From a checkpoint of a small mixture-of-experts model trained on Wikipedia.
Size: 13 layers, width 128, vocabulary 2048, 14.1M parameters.
Below are experts of layer 8 (counted from 0) of a mixture-of-experts language model. Rows are named router (the router's row for the expert), up (a neuron's input weights, with its number), down (a neuron's output weights, with its number) and show model dimensions 0-127. Each number is 200 + 30 x the weight over its row's rms, rounded and kept within 0 to 999.
Before each expert's rows: "gets" lists some tokens that make up at least twice as much of what it gets as of all text; "raises" lists some tokens whose logits its average output raises strongly, later layers aside. This comes from a sample of Wikipedia text that the model never trained on. Tokens count by the router's weight.

# expert 30
gets: "1", "2", " ", "3", "0", "4"
raises: "0", "1", "3"
router,142,165,171,164,182,188,217,204,215,224,187,173,214,193,202,257,178,166,221,189,114,254,239,190,184,200,201,203,197,165,157,244,223,208,249,230,169,248,161,237,200,141,178,225,163,219,147,180,228,198,184,185,159,179,180,216,206,161,196,181,136,198,255,193,173,222,172,178,181,183,208,199,197,206,219,285,240,220,193,216,179,161,157,160,192,215,223,155,185,227,207,178,201,187,160,193,239,199,214,239,243,230,218,160,216,211,136,241,159,178,194,190,211,180,229,210,192,189,217,237,205,162,253,194,234,183,197,191
up4,170,158,182,140,218,180,198,229,209,209,190,226,218,247,208,206,220,224,179,176,193,155,218,217,162,204,223,208,206,242,206,241,179,192,223,193,223,220,205,231,201,222,209,209,186,208,207,188,236,209,201,230,217,209,149,213,213,173,222,184,240,207,253,257,212,175,190,271,196,218,205,184,208,212,140,190,175,203,156,195,229,192,199,199,163,228,198,261,172,140,174,244,201,237,165,261,221,220,144,238,171,177,164,127,217,181,130,182,211,208,207,196,164,200,173,165,199,180,203,169,139,245,116,217,204,139,194,211
down4,210,147,206,236,203,163,181,193,234,247,213,187,201,198,206,172,185,217,183,163,194,184,186,248,177,189,224,201,246,138,239,248,227,202,221,238,196,245,290,173,191,175,102,215,171,210,190,190,171,226,222,262,196,218,187,187,194,161,185,195,241,222,228,224,210,245,168,188,205,199,197,165,179,222,192,179,175,134,167,201,264,194,239,182,149,189,148,182,183,199,202,150,177,202,182,217,260,199,186,274,171,184,201,156,229,184,168,193,198,225,201,225,209,164,185,205,186,213,173,145,176,218,185,196,214,199,184,220
up5,180,149,247,197,248,238,217,195,140,224,202,215,201,180,245,276,222,199,232,181,128,218,149,217,197,245,187,277,168,192,181,219,166,206,214,193,195,219,205,171,206,174,188,196,210,245,180,226,148,177,168,227,180,202,184,213,156,137,166,236,214,135,214,283,229,189,195,222,166,243,199,166,190,227,217,215,208,196,210,211,217,141,247,199,195,191,182,215,179,192,236,179,155,162,219,252,239,258,179,173,229,212,209,205,195,187,194,191,227,149,207,224,178,201,181,204,234,158,194,204,239,196,227,198,207,206,210,178
down5,213,174,204,190,186,191,169,253,222,224,197,241,245,175,176,227,191,219,233,216,234,197,240,185,244,240,203,206,199,153,226,171,244,228,221,189,232,218,188,161,183,232,168,217,253,219,211,156,230,150,200,229,158,232,217,204,190,222,200,152,171,213,185,186,227,229,155,178,192,163,221,187,173,164,216,187,159,198,215,214,216,216,192,168,186,184,192,109,162,276,218,128,215,257,226,165,229,187,215,228,204,180,224,206,120,185,233,199,202,219,243,215,200,204,193,226,203,195,214,151,243,214,197,236,165,157,156,237
up6,183,210,217,188,195,220,266,175,232,169,218,227,163,217,193,231,216,159,179,255,186,213,205,185,209,181,184,211,188,182,243,192,247,176,200,202,173,242,207,168,279,168,194,204,180,216,207,196,185,202,173,148,165,261,225,191,271,206,228,177,173,211,197,193,278,135,217,169,217,232,235,140,193,227,172,236,219,208,226,228,241,207,196,190,209,200,211,259,181,220,225,178,179,209,252,204,195,149,130,200,223,147,237,185,203,186,181,160,243,167,199,258,214,214,192,150,190,193,201,208,171,184,179,232,175,202,146,201
down6,233,195,144,183,117,213,205,204,186,223,212,180,129,223,193,209,165,175,221,228,232,175,209,231,126,175,185,221,168,209,180,204,171,199,152,196,190,254,199,209,173,216,209,255,275,131,248,196,213,206,182,197,150,147,252,182,191,234,169,223,192,173,216,206,200,236,208,202,234,209,181,260,194,208,156,217,191,142,202,209,181,196,210,167,199,111,205,180,232,251,220,206,159,209,221,235,226,192,226,175,202,207,179,161,202,203,253,172,197,230,215,220,175,197,219,192,183,186,190,188,178,199,223,212,175,158,166,165
up7,186,220,177,183,111,180,251,225,182,217,186,145,192,228,193,260,231,176,177,183,151,215,184,199,216,230,240,192,208,233,199,241,233,178,247,141,177,207,186,189,194,213,238,195,172,200,166,156,192,236,212,183,172,189,240,197,181,180,222,181,187,158,191,173,191,218,191,234,188,203,176,155,173,172,209,212,182,181,215,186,241,265,161,218,254,192,138,212,193,244,276,183,230,244,193,219,187,187,229,201,198,232,236,224,227,145,177,207,215,190,122,193,256,230,241,189,215,180,180,205,242,190,212,214,191,234,185,152
down7,190,171,181,190,178,199,220,171,240,186,160,228,158,213,195,118,214,202,218,176,182,181,227,181,241,238,223,202,201,188,232,172,128,135,199,226,213,209,207,195,214,220,211,180,194,171,185,171,221,200,169,191,207,257,220,188,221,229,145,193,187,235,227,171,192,261,187,149,167,219,196,152,238,175,214,203,217,206,163,179,173,201,219,180,204,230,173,201,191,161,110,234,230,166,201,185,141,203,182,225,178,241,233,186,198,232,195,234,183,185,229,233,179,201,124,209,216,264,218,173,206,238,165,223,154,195,264,200
up8,153,264,188,197,240,176,213,248,199,181,108,173,257,207,171,180,206,174,170,192,178,183,195,150,148,208,151,165,170,209,190,194,121,209,167,267,214,189,156,208,194,224,217,188,196,222,180,197,235,199,210,189,217,215,204,213,187,197,213,202,204,204,229,200,160,185,219,165,224,180,230,180,171,210,264,197,252,159,186,192,229,208,186,164,195,228,203,186,237,205,162,211,264,218,191,151,163,194,234,150,239,214,228,225,154,234,169,231,220,250,227,246,198,229,176,175,232,170,168,201,217,181,160,192,179,163,199,174
down8,223,225,233,202,238,209,163,209,232,147,162,203,160,178,230,204,206,155,224,215,169,258,277,157,219,206,164,204,217,195,169,165,237,188,226,202,169,224,165,198,215,210,210,205,171,241,106,198,187,167,184,197,208,255,218,223,209,163,203,184,177,210,242,235,213,171,168,228,206,180,129,151,202,157,201,136,241,232,133,183,230,177,223,166,231,207,179,198,195,193,203,219,229,228,147,210,201,228,207,260,205,166,194,246,217,215,176,163,193,155,204,219,163,245,191,204,224,219,184,163,211,191,199,194,203,211,238,172
up9,225,194,201,174,218,166,235,291,144,182,159,168,198,183,195,199,136,203,222,183,283,208,176,229,239,230,204,216,224,237,220,239,210,223,132,203,224,179,206,156,132,200,181,228,181,227,216,179,212,198,168,191,162,187,158,205,175,164,188,236,169,189,233,217,218,165,201,200,215,164,231,173,199,241,186,171,249,147,211,234,183,200,158,199,235,198,198,222,224,230,184,161,233,197,189,184,225,181,185,247,197,216,144,184,247,142,188,195,215,222,188,179,184,232,171,143,156,153,194,241,216,215,162,200,185,207,218,189
down9,170,189,153,193,173,178,161,206,201,200,188,151,216,171,201,247,198,244,187,175,149,241,211,217,204,177,214,238,237,225,193,198,206,171,249,188,164,212,195,195,165,226,227,222,175,236,157,177,277,200,208,196,223,209,153,160,227,176,169,230,217,252,222,237,163,204,208,159,151,180,212,161,175,223,216,244,185,230,228,190,199,225,149,172,215,176,222,209,184,253,155,156,161,175,227,154,222,237,221,214,209,191,188,154,208,232,232,218,154,185,174,229,200,211,181,210,238,225,274,268,188,151,211,175,236,236,194,180
up10,157,169,179,225,183,163,214,205,221,217,191,181,185,178,253,210,237,178,176,155,189,197,182,230,199,138,199,209,209,183,221,252,206,233,219,215,237,196,207,235,199,222,230,167,127,184,126,265,194,215,166,206,242,184,172,206,147,174,174,207,162,223,144,190,215,150,234,224,202,214,175,197,189,227,187,180,231,186,197,190,167,232,215,195,178,139,187,229,241,231,176,173,159,151,166,186,189,158,219,192,177,252,161,199,240,225,190,241,173,200,290,212,231,243,199,196,196,196,146,170,238,180,228,191,198,205,165,216
down10,180,200,172,247,201,216,165,219,231,200,195,214,216,206,155,222,187,159,195,162,141,226,226,145,197,266,193,240,223,239,188,138,207,193,151,255,195,192,152,206,245,177,214,227,188,222,171,216,190,251,159,183,151,199,201,202,164,173,233,205,169,221,162,194,189,160,183,136,220,214,208,204,182,190,183,197,230,210,222,192,214,219,199,232,212,162,204,246,178,175,188,229,178,206,204,173,166,258,183,162,275,258,210,213,240,188,164,195,229,241,231,178,150,244,235,209,165,202,177,237,214,200,166,180,206,184,135,166
up11,212,167,171,251,247,165,223,236,212,203,145,246,203,225,181,184,220,224,211,233,223,224,244,232,214,209,220,164,150,161,172,178,167,249,214,200,226,214,165,214,248,150,160,191,161,227,192,185,236,204,177,195,217,167,205,243,182,244,178,201,196,169,226,194,145,208,149,233,226,144,217,233,257,227,227,256,226,232,233,210,214,179,178,159,230,232,242,170,166,205,187,152,158,186,229,215,205,127,181,186,222,245,190,226,243,185,143,221,197,223,192,188,210,208,230,232,238,161,176,211,182,157,209,197,200,192,191,208
down11,257,233,205,239,189,199,181,200,199,270,191,191,200,224,205,224,244,184,213,204,224,224,210,213,132,170,195,207,206,239,204,236,163,172,142,176,181,200,211,216,190,195,154,188,194,198,241,235,214,219,179,211,179,175,206,205,198,220,165,159,132,221,166,208,209,196,168,140,147,195,191,173,180,246,216,277,188,219,209,203,197,230,163,238,165,190,226,261,192,215,198,222,151,205,155,199,171,186,156,174,231,191,209,187,247,240,232,205,190,180,212,215,176,284,168,218,195,212,182,219,187,211,152,158,291,207,217,174
up12,124,221,211,195,220,210,211,207,171,203,209,192,192,177,182,226,226,243,195,207,213,249,244,175,190,230,168,220,202,194,168,230,202,195,223,138,195,175,242,217,184,197,234,145,191,181,166,181,227,128,196,177,252,212,190,237,178,182,157,205,248,175,230,209,199,188,194,202,221,209,185,198,211,228,190,197,232,179,172,189,162,222,154,155,173,171,226,200,171,155,246,247,107,202,184,200,173,191,227,208,197,224,230,132,155,284,231,207,178,221,258,181,172,200,210,152,189,176,149,149,202,219,209,167,211,175,208,216
down12,191,220,180,236,206,225,226,217,168,207,207,134,258,212,193,164,191,204,208,147,241,205,185,202,262,155,197,226,143,217,233,243,218,182,266,228,230,192,177,256,215,208,212,179,172,218,206,275,179,211,221,219,222,209,150,229,249,168,201,202,240,172,202,251,170,243,147,156,204,213,183,163,202,150,159,192,204,235,188,197,136,201,216,249,224,195,232,183,197,208,203,149,164,233,205,205,167,177,179,152,189,198,212,226,169,206,205,197,242,173,182,158,225,146,242,210,215,240,182,182,218,206,192,220,209,152,208,188
up13,189,130,171,232,205,196,178,163,198,189,211,247,195,229,213,207,217,182,162,231,220,242,224,216,202,186,210,211,205,228,222,190,277,204,195,309,192,205,159,197,224,181,195,196,156,154,162,162,201,222,167,196,132,168,222,198,225,149,133,227,192,213,200,185,180,180,202,205,195,206,211,204,184,226,216,211,195,212,257,195,188,257,162,217,201,215,195,214,164,202,186,255,233,204,185,156,196,166,192,223,186,231,185,168,175,191,211,157,160,234,217,192,265,181,227,239,255,224,186,244,203,120,190,179,208,188,183,240
down13,174,132,243,251,234,189,205,241,223,190,201,218,234,183,228,170,184,161,262,210,210,188,195,190,190,226,104,171,239,215,182,197,175,137,199,227,149,164,201,220,173,207,208,155,259,200,219,248,218,221,163,190,207,244,216,233,190,172,206,200,161,168,205,196,194,236,234,189,197,137,168,220,237,208,226,178,231,144,184,219,243,161,192,193,163,186,204,193,148,190,189,235,234,200,150,188,189,238,228,205,207,212,155,209,181,227,162,178,227,178,209,189,228,161,201,190,180,202,221,197,212,223,237,176,237,282,202,190
up14,191,208,228,203,162,228,181,276,202,239,221,189,228,212,177,190,224,210,195,177,185,191,201,219,217,184,154,168,201,192,206,228,164,215,214,202,200,190,215,216,175,207,183,180,142,238,140,246,190,193,211,181,182,158,186,257,198,138,212,226,158,181,210,188,168,185,201,186,192,241,177,152,213,227,196,202,226,215,132,195,216,199,163,202,147,266,251,136,234,156,157,208,156,209,158,197,217,153,221,263,188,250,192,173,262,221,214,224,224,208,244,208,165,223,181,212,173,200,203,211,251,211,207,257,141,203,193,169
down14,166,222,173,189,231,236,223,202,219,184,202,175,189,210,201,232,155,175,235,188,166,189,129,114,165,218,232,164,179,202,185,209,189,226,196,150,203,197,182,162,215,240,215,239,192,229,197,178,267,211,243,171,155,236,250,179,165,223,214,124,187,203,183,260,223,205,212,178,238,185,146,234,209,219,192,223,203,186,238,193,176,215,204,186,195,217,252,203,204,229,204,209,261,148,229,219,189,168,169,204,216,225,238,153,216,156,266,188,208,196,178,162,185,216,207,210,235,151,228,199,213,205,213,195,130,186,188,235
up15,150,199,152,193,173,194,194,243,214,199,151,166,228,184,208,193,179,188,208,202,177,191,226,261,188,242,237,163,149,178,185,206,178,213,226,148,193,190,234,236,239,224,239,176,170,193,224,219,206,213,175,179,252,193,195,219,197,181,153,252,183,231,218,166,203,172,205,185,197,169,161,223,265,221,134,253,180,198,157,194,149,176,194,124,196,212,233,211,161,205,168,177,209,166,210,220,162,193,184,238,216,247,228,148,277,201,217,244,221,223,195,178,217,252,196,243,248,226,205,182,194,207,190,186,157,185,181,171
down15,211,214,212,235,110,234,242,230,156,188,195,182,236,228,179,132,205,234,208,190,279,206,194,150,233,160,240,268,246,232,216,209,207,229,203,179,197,216,192,178,196,202,224,191,227,157,172,227,153,182,232,207,194,225,208,155,176,182,187,204,189,203,180,220,219,223,212,196,203,226,178,198,159,240,201,246,238,200,229,218,226,227,202,218,245,194,167,248,234,199,233,205,175,253,200,175,257,203,167,173,189,219,137,197,237,210,216,190,224,165,162,230,177,183,208,215,251,159,194,151,209,200,227,249,155,171,209,167
up16,149,228,196,182,218,153,185,177,190,220,216,205,187,238,172,178,218,163,219,180,188,221,240,189,250,230,187,165,216,132,204,273,222,218,162,171,227,204,201,158,201,158,225,227,218,159,131,247,173,189,183,204,207,168,226,246,159,215,143,213,198,150,207,197,187,179,210,202,203,212,211,171,165,127,127,236,195,226,218,232,190,221,190,211,235,152,146,231,232,179,185,167,250,215,214,164,230,201,211,220,193,194,199,130,262,224,200,211,185,235,243,207,245,207,206,207,152,172,217,219,209,216,183,201,224,199,183,187
down16,198,211,262,207,193,232,209,246,191,216,235,180,234,222,241,172,178,216,217,202,187,209,196,190,268,184,173,186,218,193,246,146,186,201,245,156,212,209,227,170,213,258,146,183,178,187,168,189,194,230,251,212,225,194,138,209,226,197,181,190,225,201,215,162,179,178,216,199,261,212,228,224,131,189,175,140,205,191,166,182,232,229,234,214,217,218,201,287,243,184,154,159,227,262,255,195,204,249,196,160,182,222,219,231,194,214,234,198,177,248,158,194,189,206,240,225,186,193,258,202,190,190,212,204,229,212,216,232
up17,220,229,218,201,177,181,224,203,189,218,179,206,183,218,224,236,206,118,181,221,177,194,202,190,196,218,209,228,209,162,175,208,180,130,245,193,265,187,219,188,201,164,168,220,166,191,186,199,207,222,204,207,218,203,213,196,197,172,216,221,172,216,226,187,230,216,165,221,171,196,225,152,215,274,240,176,252,243,239,240,186,213,211,210,209,205,162,193,213,229,211,199,224,205,159,176,198,149,207,216,210,232,202,216,204,232,183,118,189,195,216,233,234,212,192,83,189,265,156,159,230,236,206,158,134,212,242,225
down17,168,219,189,184,172,208,183,222,229,192,189,189,189,203,172,186,234,219,220,190,254,191,256,177,182,230,201,196,185,127,177,181,214,205,212,187,200,196,163,201,131,175,215,207,180,208,195,142,226,223,268,175,207,161,179,201,241,238,228,228,247,155,227,162,192,202,202,252,233,178,216,163,189,191,276,183,205,196,190,206,201,225,158,176,214,245,225,148,260,205,203,159,201,272,235,219,239,171,204,222,244,201,184,230,154,195,147,221,233,260,231,186,203,217,189,172,207,235,175,228,194,157,203,225,134,228,191,221
up18,159,219,168,129,237,204,227,155,235,239,221,211,263,204,178,227,236,210,230,154,229,232,225,226,160,138,226,161,169,189,169,240,255,216,227,202,149,219,196,164,237,262,235,247,168,175,175,178,220,173,176,190,164,249,210,161,217,168,203,204,205,188,196,187,162,230,180,205,177,209,205,160,213,166,228,191,246,213,216,174,216,220,181,172,193,180,203,177,240,181,221,179,174,237,233,170,173,153,208,215,203,236,179,214,262,207,149,154,225,228,229,199,205,212,208,160,213,157,164,187,246,227,207,219,232,179,212,221
down18,193,189,234,203,228,179,183,201,201,147,218,197,219,136,245,153,170,187,198,181,122,193,176,195,203,205,211,213,220,242,150,229,229,235,194,169,181,236,203,264,219,188,207,147,252,195,212,229,213,160,202,223,195,212,251,161,253,176,197,242,166,177,222,258,208,175,208,207,237,202,149,205,159,167,201,182,223,260,210,217,202,146,207,185,193,190,183,193,253,172,162,217,194,276,205,213,177,225,177,201,184,209,198,200,201,179,249,239,176,179,142,208,174,188,186,196,274,202,193,191,193,192,213,221,115,215,200,217
up19,223,198,246,146,171,173,217,181,178,175,225,188,264,199,261,183,209,183,227,204,198,210,120,191,187,190,198,192,198,219,240,199,164,172,256,198,223,233,223,201,198,195,197,171,169,201,194,146,199,153,150,171,198,201,127,205,212,192,166,199,173,194,154,173,204,225,216,212,175,130,234,233,187,194,221,134,205,206,207,174,146,214,201,151,187,173,211,220,178,170,174,194,155,172,148,181,237,177,185,177,170,241,187,205,250,247,230,156,194,196,165,209,206,260,204,169,224,274,170,183,251,198,183,197,203,188,221,212
down19,258,204,195,176,250,253,152,222,189,197,216,166,224,166,207,240,239,205,167,221,188,216,190,251,259,131,149,250,203,214,223,193,220,213,222,116,223,187,189,159,201,215,180,203,215,216,200,160,134,183,219,151,193,219,181,210,236,200,204,148,219,167,146,173,179,226,223,229,171,223,196,207,157,171,212,193,205,171,210,204,225,226,205,213,214,230,235,235,220,178,204,209,205,196,172,238,185,207,223,138,253,218,212,239,189,170,196,212,188,229,229,181,179,155,146,143,208,157,226,220,227,156,213,210,261,201,183,196
up20,172,183,199,236,188,244,142,194,167,227,137,181,189,191,139,186,178,173,174,172,234,168,253,177,164,212,157,222,187,194,166,212,189,187,196,201,225,189,209,230,206,223,199,205,173,163,207,191,171,186,214,197,169,194,174,214,164,199,211,174,229,213,173,232,196,180,175,166,211,245,188,169,255,231,195,198,182,155,152,300,248,202,197,174,196,209,200,105,188,232,203,204,160,198,176,214,194,131,170,168,202,221,240,203,240,200,212,264,217,216,255,225,194,234,226,179,207,239,197,221,162,249,208,214,161,214,224,163
down20,227,192,192,180,216,169,226,203,250,150,228,151,178,185,215,170,162,202,146,189,172,207,232,192,212,215,190,185,152,220,171,173,171,231,268,177,256,180,194,172,238,233,189,194,223,200,230,224,176,207,226,233,184,194,202,179,177,176,166,184,200,184,171,269,210,216,199,202,135,210,193,251,206,222,183,209,252,222,176,174,209,137,182,108,173,233,191,250,236,253,148,210,232,239,214,231,190,228,220,187,178,212,227,228,171,202,223,220,158,216,241,205,182,177,132,189,187,217,211,161,200,239,210,194,155,200,211,245
up21,202,250,159,182,192,184,183,221,177,202,176,175,131,183,165,223,211,202,210,191,183,182,226,194,226,169,156,166,113,239,151,218,151,204,215,186,176,188,233,228,195,176,180,153,189,213,173,215,239,167,208,217,157,217,178,256,165,194,207,194,164,215,177,285,195,143,195,162,222,213,224,184,158,237,157,214,172,164,155,206,212,207,223,179,234,196,188,196,192,231,206,193,195,172,208,204,211,141,213,248,201,130,216,190,211,239,220,163,214,242,172,172,230,216,171,180,206,269,209,208,241,158,164,216,186,218,234,239
down21,214,194,188,213,213,204,206,238,232,144,161,183,171,287,242,205,151,190,215,153,200,190,225,183,211,219,264,194,222,178,130,200,281,171,193,202,172,230,152,176,201,201,205,194,218,264,191,181,200,202,221,207,153,214,197,195,227,204,153,138,169,179,207,223,237,208,126,197,167,226,208,275,218,167,169,217,193,178,191,189,176,188,194,205,156,246,195,224,169,206,184,195,197,219,205,260,199,214,152,242,201,220,216,167,175,205,175,205,205,132,235,207,189,241,231,166,186,199,161,235,188,208,179,221,243,214,200,192
up22,179,172,194,194,200,189,137,206,159,230,203,208,205,175,194,229,144,220,195,230,182,176,204,114,206,176,213,170,216,204,185,169,174,200,180,140,240,189,159,271,171,214,190,211,202,193,188,208,229,182,206,248,165,257,150,212,196,205,163,190,163,211,195,237,256,150,199,221,200,165,169,204,199,240,230,273,185,180,159,186,183,222,160,185,202,138,219,209,139,149,183,211,191,160,190,199,175,180,258,216,243,172,183,223,224,140,183,237,206,227,170,276,228,213,207,205,180,229,203,216,184,205,229,194,176,178,193,186
down22,226,242,206,201,148,214,177,198,147,226,244,209,151,212,144,152,200,187,188,226,184,238,217,192,198,184,199,130,214,177,189,224,191,196,203,172,212,190,227,158,166,186,208,227,265,234,200,200,189,217,198,213,185,244,190,245,231,215,144,145,173,189,173,204,225,187,197,136,233,201,168,230,200,160,141,146,144,193,202,205,177,177,209,221,222,241,187,231,237,183,187,238,256,202,230,228,214,207,234,179,232,171,193,156,189,156,229,197,207,218,213,231,200,224,217,256,184,139,183,209,256,217,141,242,232,215,205,174
up23,187,211,270,199,180,249,205,187,212,208,202,194,181,168,219,207,190,167,221,220,207,214,228,276,213,218,200,195,246,184,177,190,192,255,213,229,209,210,249,186,178,227,233,200,131,233,237,230,139,209,145,151,218,226,193,219,234,169,211,162,210,295,192,201,204,211,195,192,247,225,193,209,199,226,170,198,237,187,171,208,168,167,248,176,229,213,201,159,228,267,163,207,245,228,177,225,234,155,174,230,220,202,181,203,198,197,201,142,244,244,233,203,214,150,221,168,158,196,187,209,181,135,197,211,229,203,178,206
down23,158,249,180,233,205,213,209,169,175,181,222,156,200,203,228,171,232,169,183,261,201,227,241,194,176,229,145,224,231,199,160,223,160,191,189,208,252,211,202,171,216,195,188,184,173,193,225,170,216,193,276,144,246,199,218,220,229,156,243,173,189,212,238,230,225,183,207,204,239,190,169,145,155,182,171,190,199,186,221,167,140,203,143,187,141,165,215,170,199,135,179,251,207,169,231,184,252,185,218,179,184,217,221,186,223,168,143,200,243,192,252,202,234,175,232,210,202,197,154,226,193,177,182,192,240,212,214,238
up24,162,189,196,253,200,267,245,180,199,220,211,250,137,198,203,191,214,197,141,225,222,232,209,227,171,219,206,211,141,182,199,237,180,212,235,232,210,214,184,236,205,198,123,237,214,190,208,244,269,223,206,179,176,182,181,203,220,168,186,169,219,216,230,202,204,182,247,176,199,180,221,218,203,219,192,223,240,205,175,169,171,202,246,237,188,164,171,109,183,242,215,214,145,244,174,250,177,150,161,190,222,200,222,206,123,194,185,188,243,222,191,181,193,166,210,182,225,172,252,212,225,193,188,187,222,193,248,201
down24,184,148,215,152,200,208,201,217,174,203,144,168,183,211,258,241,169,186,255,157,182,221,132,257,241,205,259,191,247,233,178,207,234,203,181,200,221,200,122,162,229,211,221,194,193,239,223,201,214,187,154,232,208,155,199,225,200,237,223,178,174,156,191,227,214,211,187,214,230,174,189,111,237,176,177,194,194,179,175,265,243,196,169,167,181,230,242,190,196,239,233,201,192,199,185,243,204,219,182,243,237,182,219,173,221,200,152,227,169,207,240,224,218,197,207,158,157,209,196,240,183,217,211,199,212,241,193,197
up25,163,191,182,177,214,255,214,189,248,191,192,201,187,166,146,168,232,116,184,210,213,203,212,176,193,195,229,206,254,186,269,236,208,243,213,226,198,237,235,223,199,180,194,172,212,220,191,165,195,193,182,236,211,195,195,239,218,174,214,203,226,205,195,209,202,151,240,196,217,168,219,175,158,248,178,233,258,147,161,217,142,225,233,203,194,270,182,212,232,229,163,163,198,171,180,219,208,230,246,144,146,260,266,240,240,218,178,220,186,228,201,210,175,210,199,164,205,197,166,202,225,191,258,186,215,214,213,222
down25,239,182,209,169,216,231,232,263,215,174,234,191,186,186,201,209,161,221,226,176,209,166,138,164,236,196,185,229,163,199,197,128,231,202,163,205,248,210,257,239,232,234,198,209,226,135,211,210,160,204,254,170,176,234,223,211,189,146,240,219,189,177,216,172,183,258,205,186,198,214,240,243,220,188,218,189,175,233,270,202,161,197,200,215,188,196,200,197,215,183,186,185,236,164,226,181,259,232,209,138,235,157,160,230,174,198,227,238,168,223,170,222,238,187,216,195,185,183,209,194,178,187,176,166,140,185,155,165
up26,219,192,224,191,219,203,203,248,165,283,227,207,170,197,166,210,227,170,202,204,189,197,198,173,201,268,189,158,205,222,244,259,192,170,236,144,176,159,173,245,176,241,234,218,161,236,205,163,210,222,200,270,155,216,204,220,202,161,187,150,212,247,235,194,225,167,160,208,204,198,232,184,138,217,191,177,211,225,197,228,157,231,195,208,232,148,183,189,221,273,225,210,177,182,159,213,218,134,163,248,245,190,184,162,229,157,201,233,210,247,218,170,205,192,180,205,228,195,215,191,206,247,197,214,212,197,198,218
down26,156,196,199,200,225,185,213,187,218,243,202,254,299,158,226,219,168,228,190,232,156,175,223,204,210,224,221,163,182,172,227,173,225,195,200,232,136,188,154,192,191,152,195,210,181,216,160,178,187,225,168,185,171,190,162,195,185,161,199,250,219,195,218,255,151,168,203,202,148,212,175,237,212,205,188,222,212,193,225,201,200,190,202,207,138,242,205,242,164,205,215,235,195,119,202,217,193,234,259,196,170,210,212,176,184,200,234,198,175,173,238,206,223,227,203,214,188,224,206,215,260,180,238,114,255,222,185,180
up27,178,210,198,242,158,185,227,204,142,213,182,180,170,191,206,216,209,186,254,214,181,180,200,200,269,145,179,211,178,189,182,215,206,214,256,249,235,198,222,248,215,183,281,210,236,199,238,236,232,218,203,191,152,206,209,220,262,185,203,225,175,173,231,272,223,185,193,235,230,235,196,204,178,238,179,216,210,226,167,134,173,209,246,219,189,169,172,188,157,241,178,177,228,216,177,221,211,221,215,231,235,197,231,194,290,171,175,232,217,233,196,219,202,181,196,208,223,181,183,187,278,207,191,200,203,138,210,218
down27,195,174,180,201,261,172,190,256,229,231,268,173,216,272,218,179,176,256,184,180,191,203,234,201,242,181,210,207,171,192,229,169,246,181,214,190,148,223,154,239,161,162,264,216,179,218,205,180,172,222,166,227,157,205,178,204,241,200,225,142,234,203,197,215,225,190,192,233,200,204,198,209,155,132,184,194,202,167,203,194,194,160,252,183,182,184,176,164,174,195,220,192,226,239,183,253,149,198,233,176,254,216,199,219,195,201,216,235,154,181,232,180,177,211,157,195,219,183,261,164,246,198,177,228,198,172,236,165
up28,154,184,198,185,195,200,178,217,270,223,171,173,225,201,143,205,222,222,158,273,200,189,189,186,204,155,192,161,206,161,151,167,244,235,275,208,194,218,227,227,213,116,192,170,180,152,165,158,231,222,217,196,207,162,211,233,170,212,211,167,215,210,193,182,208,206,169,185,219,204,159,174,248,255,238,227,203,223,206,205,182,235,147,139,201,200,232,179,204,204,229,238,204,189,187,220,205,145,197,184,202,247,222,180,247,235,219,174,109,180,230,218,231,214,177,186,192,184,190,236,161,177,189,188,182,206,203,199
down28,252,170,191,225,231,226,223,170,171,236,207,216,183,152,155,174,230,175,223,224,273,199,189,186,225,247,186,232,187,180,144,193,211,192,227,197,168,155,189,260,152,195,204,194,254,204,276,215,224,204,255,203,211,235,149,213,190,207,178,231,209,152,241,202,194,223,213,154,201,226,182,183,201,175,164,198,221,219,129,184,209,172,211,194,206,202,214,136,227,199,178,214,201,210,155,198,205,175,169,174,210,251,259,236,163,163,199,212,233,166,194,189,177,195,188,181,203,196,228,261,218,195,238,146,171,182,257,177
up29,223,157,234,209,269,187,233,177,198,224,200,201,192,218,232,164,200,166,176,188,146,158,209,177,189,213,163,304,191,243,254,199,249,204,193,177,175,232,179,238,217,207,185,198,247,176,186,186,212,208,201,172,181,162,169,186,125,181,162,173,156,215,208,245,160,153,173,182,223,178,167,194,165,223,200,157,212,152,180,186,163,182,240,174,226,182,172,182,205,228,197,214,198,164,194,230,165,184,179,201,213,218,229,198,213,169,214,167,202,180,193,241,181,188,157,229,218,113,214,217,238,163,227,159,233,239,219,204
down29,151,187,215,226,180,184,215,244,204,213,177,176,257,170,193,273,189,192,220,170,234,196,221,181,222,242,192,183,161,185,196,212,189,175,238,127,207,174,196,214,179,249,132,225,216,183,243,218,156,188,253,212,199,242,154,182,197,154,195,174,198,181,193,245,191,199,249,139,196,229,286,220,245,190,194,233,173,197,194,227,148,153,202,223,163,215,191,208,252,183,202,127,223,221,200,172,211,184,192,250,220,176,233,218,230,194,211,196,190,219,206,209,219,222,185,280,190,209,193,169,179,199,215,201,189,227,161,169
up30,200,136,174,208,212,209,207,236,213,257,158,225,206,204,204,223,177,164,232,223,192,221,196,205,199,215,238,168,218,269,172,215,187,193,218,208,215,212,167,240,233,197,196,217,188,253,191,216,192,208,150,192,184,178,152,188,182,207,213,205,190,178,206,189,228,203,245,223,200,249,194,184,190,223,220,201,201,144,215,251,235,229,196,175,225,221,203,188,208,239,261,187,182,218,225,265,230,168,145,211,204,241,151,248,210,132,216,175,224,197,222,239,213,186,188,217,133,170,179,237,138,150,194,237,239,194,296,189
down30,156,185,149,179,134,214,220,230,196,150,152,184,187,214,173,223,218,189,173,211,147,195,240,204,171,173,196,245,169,210,214,268,222,210,174,214,167,273,195,214,188,230,160,189,209,145,181,182,201,193,163,217,188,182,229,250,185,181,223,189,228,232,206,170,206,219,192,207,229,202,206,230,187,192,198,230,182,158,202,243,166,181,211,140,176,151,289,234,268,213,196,136,228,206,196,201,182,243,237,216,212,219,204,176,188,240,214,190,193,204,202,232,214,253,196,170,201,214,235,195,140,176,198,189,230,261,177,173